Weights of a small mixture-of-experts language model, trained from scratch on English Wikipedia.
Size: 11 layers, width 256, vocabulary 8192, 51.8M parameters.
Experts: 128 experts in each of 11 layers, 64 tanh GELU neurons an expert, 8 picks a token.
Training: a variant of SOAP for the experts, 326M tokens.
Below are experts of layer 8 (counted from 0) of a mixture-of-experts language model. Rows are named router (the router's row for the expert), up (a neuron's input weights, with its number) and show model dimensions 0-255. Each number is 128 + 32 x the weight over its row's rms, rounded and kept within 0 to 255. Numbers have three digits each.
After each expert's rows: a language model's description of what the expert responds to. This comes from a sample of Wikipedia text that the model never trained on.

# expert 20
router:173133106112110161047127140138141128076157114081155157102132088116164196117065097159136137086176147187098135134097107126139110103185092120170113119086088135155116106138101164194134107139179140096113179131122073161101114147128099127148167086192077178096160097116105091148130128091148188117064149119123149148132143102128167070077165119106169124109111140084179154138170131176109124184119088052206176139164187075158073168147142149156127137128104135136151108198077136153113108120122160144154132155177102171133095169135142124121109121128114129125161164090106118142064096128198074155144133142187141147078120127119161121081103118152112131142145082129135130137038101128128080087072113117124155111149111162081160137182107122124087141169081155091169111113114171129140126076077089
up0:123119176101147138148101157158118079176119167137159152133158076148125134112102135121187146119135156126134084102153168110133148175143122122089071124097137141089063144184117145116160122146150132103132099147118118096062095111137120157179125150170137203083124111092123134117074114155094096088162141093135137123165099085182119172117116114103175113138144154171125081108105157105099130054174135132126144111128109139157083153116131109147185118153094098137103181111106130101114048096127149160143073100186121098155119209091114083145127129130102085145184194103114126126104167109073138193192112098146146169095117168189128152098078135116112063125061202143169093082152151060178170099074113098193189091173146135153125180113134108126124149126128138156127101213096099074140109146132126
Description: Clause-joining punctuation. Commas, colons, semicolons, periods and list connectors such as and, including, include, while, at clause or list boundaries.

# expert 12
router:084128109147180141128162130136063192166151090108100105102154094123138132159096176112105093105123139164088147139176108128118115127094087156154165048122105116164207116057108139169104139099102092184185117120143086156125112160176090094084128124072108171078109118109147141148151106098126166159131150125191164158178163113113126129060108118105177171110134108088156144135131131177157213129132135115145105122089063126131189068158089119144121120133117169133115117151083088125091052122157112159133127140100068193061171120121093082150103152109079139097077180142196124093115173135117112129127124129156179141100144174128142118129179153171121136142145056164139087144128113174137101138066151105100122076113138122118130103128128051135159159134129104093138109195107187146126075128128180
up0:193105118199089187149058109119149127173138146158091064108097178133132178139146138125142175160097172117092134144123080134167167139081158100080168078136099091190125154101113166145123126159153109136152177049084071176130129141133112164143150131077163140163135143080166082115116136146126153121132148172146126098107084150147107123162137107128155166141150089152134082185198092092078120154097144145117120195142101147145122146130097076135104117162165102131109080106137111147105153193164176113153142118065109123099105129123114129112185146118132185079139128108185106142137092093161168089146125083143141137091160115154110092144080118061094110151154088130138134201090090103129106094170177082106167128134143102118144123103154047121157121144125099176138098112108078119079150170130024
Description: Field-label colons, separators. Colons after labels in taxonomy or infobox lists like Order:, Genre:, plus table pipes, dashes and modal verbs may/would.

# expert 60
router:085054124124191139077153144140114164153115178125172174107105151105173170141106125140092113081149125176160127112115153076075025167164154086067126129144159119136097137137118137170103089089161191071096152173112104139123123063110145078123088087135082086092087212197109112138115156172152105185161095106096105113166142128099104168097099141139129143101123152127162131137178138147130096099159139114138131067173095090092120176174142162097159176140165098133142152170137119169116109113131130098104098091156137140061086163138104109120098123119135118138088147131133140094176167188074202088124167077094107096143153076105150118082090098164107155128147087097106145090148140124182148077143154082106120068146162153121130098159152180106118082141113163076148127146133171100099156134153110
up3:091120103099122121089142158158112192138111138084150136173150091138090102154148083184146141120081149135110132111169123084123164115151170112094116126138115167114123074172144181163124031134115071138135170134192091061147192134102046134106141126157122107159176115159109116121106131082141174181114088104068078107132102092091110035174115119100171140111114152149144120139146108140166062115141095125131169178152190120096093184090146090166075136162149125159179129182100094147123145139153089107196132142148116137104164121135188155140170085153132114109188136098167164166097118197146175207140143116096161119165142121116163088131116135135129130163116151105117112078120067135109081132160121124167137161183092093137135132095134122087160140131146156130124140104149127064093075059158137
Description: Numbers in stat tables. Digit pieces ending figures in election, sports and statistics tables, e.g. final digits of vote counts, points, closing parentheses.

# expert 54
router:176133192100143197131132156074081114085092148091126121124079170139130181169074121119145101112151107150123123088104132135126084183096093155051108150151193071157068128103118115144140142112137153053102154158144130138129105168108102118099095122138119114125162111117140104164085131153058125099146150102082129135104104142149152136088120074103121127156125068144111130077103141148179164151122119128099113112132127043085122135188156171150151145173111212139095185151143097149083115116130151173135092088141151119185119169120102119147099101096139162135147096143116130140154106060087111043150161156169146154074159143069046103097074098074115121146138161150189177183165167152143102153170088141110163116103121188117161126133134134107093093129102074099149163137061129090124100160134113
up2:152119086187167134165110118136136104079083121109105091156163112122142141134139135075098140180146146156134136154110136139071115174123173194120073102182157190068173141163150132115109158201089190122118087061136130173125120168107179125188149084138118166096101087125106082098176107108168145136150108134081172133113043170077134162115110139074082111127119140152136129163187072111138142119137133132086094124102134102149134145103088176145159129136151129162147130085136185077125123168160155096160106147156102182105098141161102113146104134162115121162060131123106115098110108066121131154097130137124147189116139078148109121159083181091084175056135161124081083138151139106148112164151092188087133127077107177147135117146095135185168212103155084167138119141152122141069076143093104
Description: Years and dashes in tables. Year numbers and em dashes in table cells and lists, e.g. Oct 2002, born 1994, —N/a, plus odd mid-word pieces.

# expert 44
router:131114074099117127149096069181157077135162103133077087139093135100096220116130147180127112111154133141126130149074102120132167173091116086122149120166179100145130141183181133098139147109146112141112140117094121188105115124163123162100107075175181155156090114104192148138135136070144194126170090149180178132110107146139133111165213114112140072079125129148122141148159140120155156109093104129117138096113126127126151176164112071117082122141155132109076106110141130176119094139086128111155091127103157120094132106123128148185103176076107153082119134093139134107078158149087110147056030094113151183129103130136148122103093174098171152142187095133164189201174149151163100099159156092169077114149086113124054144150104151132057129144082144129108171074138141139172151163129072
up5:188095144114149111119142094101093126144119105080095124235104150135131166204118181139142148145116115082101075137109139110100139133145127132088118143116161149116127141123132090191145179107123169122170179137098069153111111133125157087134161092110142116190134160077206114097191151098083145133155102173104133104120149107114130117153190108129128140106152085161043186134093113092122117111137122121120112111065141218082145152104172089129106155111077149150153147170089135133136080144123153153067086109114132099175079116103098160113153104126172161164068118149145123169095132103115125090122081175053161057159172131151196124156127117097147114161130112108114137160172116127123121158078148140134162063166151158102115092162165085187209096131125091100106128109086118131139093160143067
Description: Vowel-led pieces in foreign terms. Vowel-heavy inner pieces of scientific, classical and foreign words, such as ha in asphalt, ul in Theodulphus, ro, sa.